Experts of a small language model.
Size: 8 layers, width 192, vocabulary 2048, 14.1M parameters.
Experts: 96 experts in each of 4 layers, 64 GELU neurons an expert, a sigmoid router, 24 empty slots to pick, a shared expert of 128 neurons.
Training: 355M tokens, 5422 steps.
Below are experts of layer 4 (counted from 0) of a mixture-of-experts language model. Rows are named down (a neuron's output weights, with its number) and show model dimensions 64-127. Each number is 500 + 40 x the weight over its row's rms, rounded and kept within 0 to 999. Numbers have three digits each.
Before each expert's rows: "raises" lists some tokens whose logits its average output raises strongly, later layers aside. This comes from a sample of Wikipedia text that the model never trained on.

# expert 69
raises: "c", "t", "ch", "x"
down0:480474462505477426548522442483495514489539572530495432530470454569526514508532391481540460551517541523493515545471461444476519527541544581535506486468485468501520454501503522524546501543532453
down1:509466507516420566485521478542572481523468476552487503485492510515473477476506414546498511542493477553479505472554514505522478504528518518516487522536436635529497420431525519492510499566535523
down2:429520501547499488543519476475451545483525596503469467505527561543524482506488461431552538399479518415454459465576467508510513533505482538406552568456528509488462551486508510525575471560482559
down3:485485472494474511487482585455532506520533513505383507487544544496497519566455447448569512485483463432512470504554503482497504521552478495531441557467594529481490474505509575471530505423456436
down4:543479494470572498448551460450529509426472423429490512491481504477523492526553495496484504462475502523501499483430488499498455462509472527471504526525462459402444436482464520498551478464556453
down5:522449478486515437482468532497514531500473492512554507489489527431512552481437463440518543525443487454473534512448478473492488533496522440531501439454533532537502471513461541528539469500456433
down6:520527503505510498460471520463502555490427499450493455500380546545463547584535504472518488493461527517576457462439464542466502555480505471510444498488488478447533607417430487474592428503584560
down7:451541427548457416471497500469573531507619449482506538557540515526520531460491525484476453488571493442598470484538531515535546533590495487477529462504460492450505447561434502454473535498468445
down8:505553411408458485524460489524496458516495544504483482427557468496547473501433549558482552553577455510532499541557489450532490543500448459487506529523512479453502487530477517383481480465519435
down9:510470543530489475481549536477545507518463463574435507451488552516491458407532514579551469482487510516508532502488548533515534502445416421433487558561474547483476521507547475489453519461505515
down10:474527575542483463529456477496517417533477526488495476532565484517524577573517479470595461446460494526503541434520470486552505465508466522528569514460514490468515477392495423513464452538480490
down11:577497526492429511514463486441469498518602531444487508478476427511571521503474498452513430548461572587512507509570503490514497497509519394449530447556456469511526379535504450526439457497506463
down12:550513519492527450501554511519435426471462575581474561449496523490464510509487575452515556486478598454439557511539483496533568482534461455440487456481512571498507453531442498442491496489421491
down13:537542528471519553523473496566588513532365507524519469509499500539554536453539484540503539462542439555484462510532588562500547470459481568451462421477514501478464569571454497548528541483511495
down14:467550548493568477478436454427575486538500552519455576473497441535472472540574482457514493578556466493429481563483540489532499561487418542482486481525486516574421464491546499510522509431488463
down15:451577548498547469457461530518505464559539411493511478469469524545544518515495502527513479524479537552458469501439530478504530540466508550461508485469506558473477433506556504489492533521509527
down16:494497606593470522459408547481505504460440504465548550490555491535571470542481519469483468482452432536497482544534525477459583458538472484494521569586466499446542500552510538531502552455513524
down17:544483530500431539469558534593516511473517511494474523528443546491496538514479506492527510449472478501484497589433514531494457529490465508521479495560470480543449447438547503490526493524584446
down18:512527505523491574518478489445503500425561465477507559539552516517451480455456394529463493537520464471465522507545457523496505577487435524506510498471410460481513492529507548513525474475550453
down19:523489540520489494494489476518490471527488474502557559466449527529468531533527544485496503483493500532489497518467522500496558513474522430549478539539512513442508559550471509454477493496490543
down20:472478475434513571461531573445490462447527477514509492477503505518422578443451527478532492509468473488537470510556510560543515484544489534544474560439540474497498503511464457550555550488563508
down21:479520484472547463556490536501501538497504609461504419479500502516460436541437507529525544449490561543558586502471481519473513454549524515560469508510455431490458579493507493475532505433464495
down22:555452509461520531469523560517424523453488447488570482554552526398571509569517560491493495489599500506512521526461462487501521477515484463472503524438468474498522481502530495513524453526476532

# expert 68
raises: "um", "la", "ough"
down0:465497478513462544498509545419477466520448444501506492497516560519520516496521533491430560520549453532539497560516414571456505499534549540521527504505496518467483566580565528524504543541577493
down1:488493560577549497437484586520529462497445536535493497473419514536593459549464470550505572540498534487466471532513524447481450557496508507552520468462448450496459569477496479462484475456574556
down2:486541492402471477528503505485564478511443454567494535463473539454510480478509555456479523539493519466492410519496501482499563481566498530515561486509490501512482533541537453489475626543551477
down3:509542425523544530484526437530501509445483511508461476527471511461510558511438598503494467468522512549522500505530602492451459462512542498441551507532457539559512416560411435502484474513479480
down4:486498586505469448448490434467487385443524441491469523505469498514563529496505546472503474535548493520530497588511484482459490572540489495532483580469442536553508498473446539473515550594499549
down5:522472537528494449522552510468448516498463538490516445466476502514442529531512477475505493506447537503524500560499464515519531474492557534537491468472547555503456467450561537509445447496455489
down6:494562486447531452518463493485501560461514504524519505503419424534514464489565497500510433491474546447531495510576491555498526508452492510429518505521479496532469542516573497407507461464492501
down7:570534574486497567472519493552505491489507382528511569525511452537486575480519513534525499504553405519482509498512530513480454499538517451537461518479466524557510494462525469527469507526529502
down8:454496534448510556496508478502512533470592516516541449479496537584475479510514528425556525439538511419489490523484431553475502512473535496434548460462490500395571496447545466424489467472433501
down9:495498493435512541500548455556530492524499517475432537480473479534522567581503486459494511457489517557504589572441522522533519445470450461496535485485579479498543424523484519445428499486455457
down10:499521448499510472543480422527498449507509483510473516541543447525547534489497567488494529504498505496497557501524465476500513478506501492529509462500447498495476490499443453464467478492491460
down11:523450532483533556500484536489536513534476541497423535384519505558429513442506511571471529529579543483565514502541437500531499511441526512504463488519515430509517521465521552505494490438560483
down12:592525493474565462527427512488507524473511467478555501487465468526495514515472482509529540441417485521506477527495494497529478533565478477572500534515463519530474577481461511483524474589528547
down13:535436548420460487438597508494493452465556443440500578508422463516522485481543490526483548455525517538514505428501464544517530460508513440391496524451497466548502501508552492483477584527586492
down14:511489550491478568539488498435508489534498601473492471515541506509431503556502543557536469532461524494482434480501500521474511507484548529588484467511500512379390503522534530465467506528474464
down15:491532534421595514513515515420460512474509485475450471512504537472513494496540429492416445492463502537459526534500560515481457527525485491532530497477411560546450533544518477578613496443552471
down16:440497466519561605502543523453495473515555489497504549468527553529528502491604505474481483466530490523430445443565471479470553541492475545519485589514462509479507496468484508478503510528469507
down17:516493527459434457496497482477464486481577575529533531558554488517456500500504507519479543418602534483546547491540501482508508482545523498511436414438475403477495570459399520453582538516493486
down18:527504511550483442423488458476492442511467432467559475484515497521510410475497449537544530452478535430430514483477511523488488536503544467510514435583498416458480508547504469441533477504473527
down19:551498434487499538534556500552470520545430489501523522432479489527431472484497583525561503473526466533561485420509492519451476430470511508492498486446442478432543516470497493473583480517541515
down20:531437450479533546550450516514473515507534512538493543483498541411535429492496509476480559505555522485551571520519488506484470485493477409490531486499546562416522536483469514493513514543494480
down21:461452519503542509463488465498483474527478460526460516548534527456434501497480498485492612480444520399470471507594514531504525515459513372433535402436588542569518521450455553480526485464486549
down22:511544544614530518510510491476515521586474483530481543496501431515459428430481519547501379540548504545493469464487421466497464511533477480555524522430469492566462541543524470505509486481528493

# expert 28
raises: "-", ".", "al"
down0:485498515431474454470504500488495544415435488422546533472482513425448501559456484513542562456523487522469426583455471437512499524496457542478471557458500420553511517501400497483516499466529545
down1:609487477519486502497490519487438506469493519498486520499521460431541481523523487512487598401523414491477516468518493480513568450533532482558526472432471471518507486546464488473526464467502427
down2:515470516442504530484515622528461526541496543425512456513485503466486476512465536448454557495403477543522502495503528497476519564556432528519435505512442523392494474499407538477562496573572470
down3:534541487482509507464493498475557413500539505495553571447483497490496473464495459541504400511526522473508366577523520446466558506491456530522473479458502511526467468490490474477447496500467523
down4:477448427511456481507480493472403505520533532478507590410478461479450425476536467515483555479480514476479522506556434440514491479569443476484498469551479468461497484505516438472419526482501518
down5:523465468504526513538442525479484557479492532510515488530531489496481493507507520461480511494543480507515488521539527505439549512554459476516509547473512451555527508452414503560483536493519472
down6:474512512596482444483498484498527545477550511536540548502462502529489512469482454473476508542515494554595527451502412576443526540576552529504442551457456477471561503494486428507532535577493546
down7:555466495527534478539512403500505537505587500422520405563528472452463495477481500549562510479490466497556463390520459503516447491524472528516499526520502465417508505484415471466484469508504447
down8:470493521496478463523511472502487538527509470503516547510438470491450494455535495517476431486609476476461578551527519495521529557487495475531467495559546473480528497513552475542458473509486500
down9:467484559474503427468484568510492513480495510518485465513490552561522516501516480459464518470479485497530466488516494493496529508460568455589495471539534472544463537469577507420507581492573565
down10:433521527432449475498554487561597479527464411542535548508491515472446505451523472484514517563533446587461487475497511484517457427569557399582537491551436507469469490456464449483505499556534566
down11:416445480463467455489510488462550526504540544561479584488515502544499466540539524471508475479542474563490499465440446492492530458527563516466443434456506544491510516517504464504504438515495481
down12:542610592557475443516558507457538419561541443526568512506500454508408464512503526508454484458521493549514495486480528590493457545439535531502481518529530461469573489549545524461436513518500497
down13:582494478472495528535479426501520520500541491493420412476462461513509503515520493472461490520472520417536470519474517539540536506477539440438579524541474492528457426449503537494565473573488434
down14:484555519484505493523452549442463483486494526540570441493514510503548428554538532482439507499528522467537486498627508507475586440504528463429491470454524484499481545451496472504513550537507545
down15:509577492521541614497508530421497511492492559520399500564502485487550483544483468500447499537506441498488486463417457481487449496432463554466519527460450457459503465481504478528511478470478486
down16:581538527560501529489517491496460521470417506421486546415537493516468586482487558477534482477454447504446491511509487505480535443546473517477498515526462485535531491512502523548521459517500510
down17:544529543445487589448458460492458519449436574533543525447518477461543532487512517539516464501487488524469542518560477437518400485462441507487426437525586605475471539508495421508501514461501512
down18:569441482590538453533467573470476475536505546501488542464476549538488434554516505456502489513521495491468547562453507535517521429533506515435476532495525488450485522481521533514535477437475429
down19:588479588492434506528502478440473504491572468457518478480509471502497514467504540529557496410477493493557522506421555514509522529507511461512490509550465533467500490522484530473496522482447498
down20:459545522447443500535557494470541504406600474485481553550510550467479491466491516525476543438419491498443534525482496464488516526528590514536464459504547431528494574496549497534550491486514516
down21:491495491535562528540463484501511459540437497476592447485507455545540551531490512515496536512528583530548457483464527516472464490529496483431487412495511479434543505546487445428556467505523547
down22:551487478468432499489471509598478550475520511476492563463537477495496471533540596513511471463519554514491543461502534502459497553502551540506527452511535507466460504526498515510423497530522566

# expert 90
raises: "duc", "ce", "f", "tro", "ception", "vi"
down0:473567531485549506589494458518485509532516511489490560505452475523463515416516522529462511507508393453432450436594545509471496489504558462479513455545483504495531521492518512494527584493468522
down1:484452489453404619529543519491392554485497446508448462496548576462594439470530539487455547480489443502511486532399536530480507510489477536499529538517518521471465550494562484492503497523471493
down2:459465451533496530479503504440458553493528447426474465468514486468519530487528499460459525479502563543464494452433591573452583495598457474546578550543522425454518461471476501551534530485515464
down3:590502546530522515520459503511506524470484529484535490531507526502493521483583519526478454534496506534533517456519516508490515426535469499443535464521483423472566545530499478537547494522456541
down4:413435499448448542528512389520523459587466515506475507517467459515467473450530556552605495456575481489435528506567486506475485554567494504520452424517454532490447503422489486499490587522515536
down5:515527505520495516530529512569520500529526465521464548486475517449530492436469557536463506490478430516549561499441502461562441479462445456510520511564503505495567513552484571568516391459516472
down6:424412581515439499535482523457481552493481541458519587537487468501494501518464491478479476528536485544502515508547562536469482413444501552444446479533431512456537509557518518567482510528435496
down7:463464481482540459462517516545513510474466565468488564456518518487513535512478545457450498432557423527517591513505527501491462483413513463508467549538501526462511537481506478379483464494425452
down8:476489539515535477483487461543433457520579402484504488500511491525486474505440481530537558509515477473484490474459434506479474570506514509473516452501538501521550479480481515504527473555486544
down9:529490491496475472421512498523468472534488510490442499532479506544583500466563552512493450515492430550436504418586491578508438547536486480487536501493516490529466459466467505484517497516564415
down10:521511445545619478410479485501545503477510531495435525492509510455522538518500485530443505485505537383519495469477455491525566445428480501458487433502491519506593522484466473543451482449515455
down11:526521498428405597437434522580558428514479474503556507518563562479560535562515553514494502523439536501461458493483504499563523476505507510440486546459458473513464620500482558488567517467484489
down12:490460489544447494575453548501473532469509473496514531462510548505489472517510537536557534518578478487500456502551544510511512431459463527524529534543463420542529516577461479571488512483487548
down13:483497448514610483488484517457549516461533527564475565541494524525495573395516438473425514583488457450486494492517514443553543501486490510432499519492467528422487489491438466468475553538484457
down14:467521473442572489456497553469545548521528508516396490510542480525444460532492528409488531562550524492534514541459525531518583512516484507490520516455525510497558526448515447436462502563410479
down15:518481486517531528420487492424498470475507500455494527537523571380503446475519508499583484465542506482489475462492481475539468461523482526528507488498478487499467384513520541468488485458489469
down16:546511472441512464517474520502455465511472478435421456475528500505470457473454450533474483532471499561443512469518427505502480502521480532544604509487496517475497538423495502546560434495552566
down17:549491556563513544562440472582527485498433477508579543531447502472446538504584512498563512555608478469554511519458447506514527515550531520528469538418527488549558468472448485479437520432559534
down18:430536531409493546527409526506393478467485495510480494452451438463554471537503544491533504484503468509477487455538476438522496549466386506507592533466552503506542522463559588504446543521543466
down19:516502461530472419439468443528441525508553492474493448509482445543451495472561515464493511505530513452512533496435494570444521483441510434475532434504556522481479513392456486449525480445551506
down20:476437480525488411517456449502494574536474476487437451461487453534453491552462466533544515520473521485526448540507488495447490509483506442478482561530466567492513481506576499467480491414432528
down21:425505438486427532493467438488459495441550435559542546540496513515502451522515484544471463527516512555563569464501540439503515524454473525530535521531505548500429550415522438493449473471481499
down22:492558592528510572520487535495541515380492520419549515488503543448528550475484443447478544468474538555482509481478536517487501461489579465403524547464477466511522537498479412525521523463497458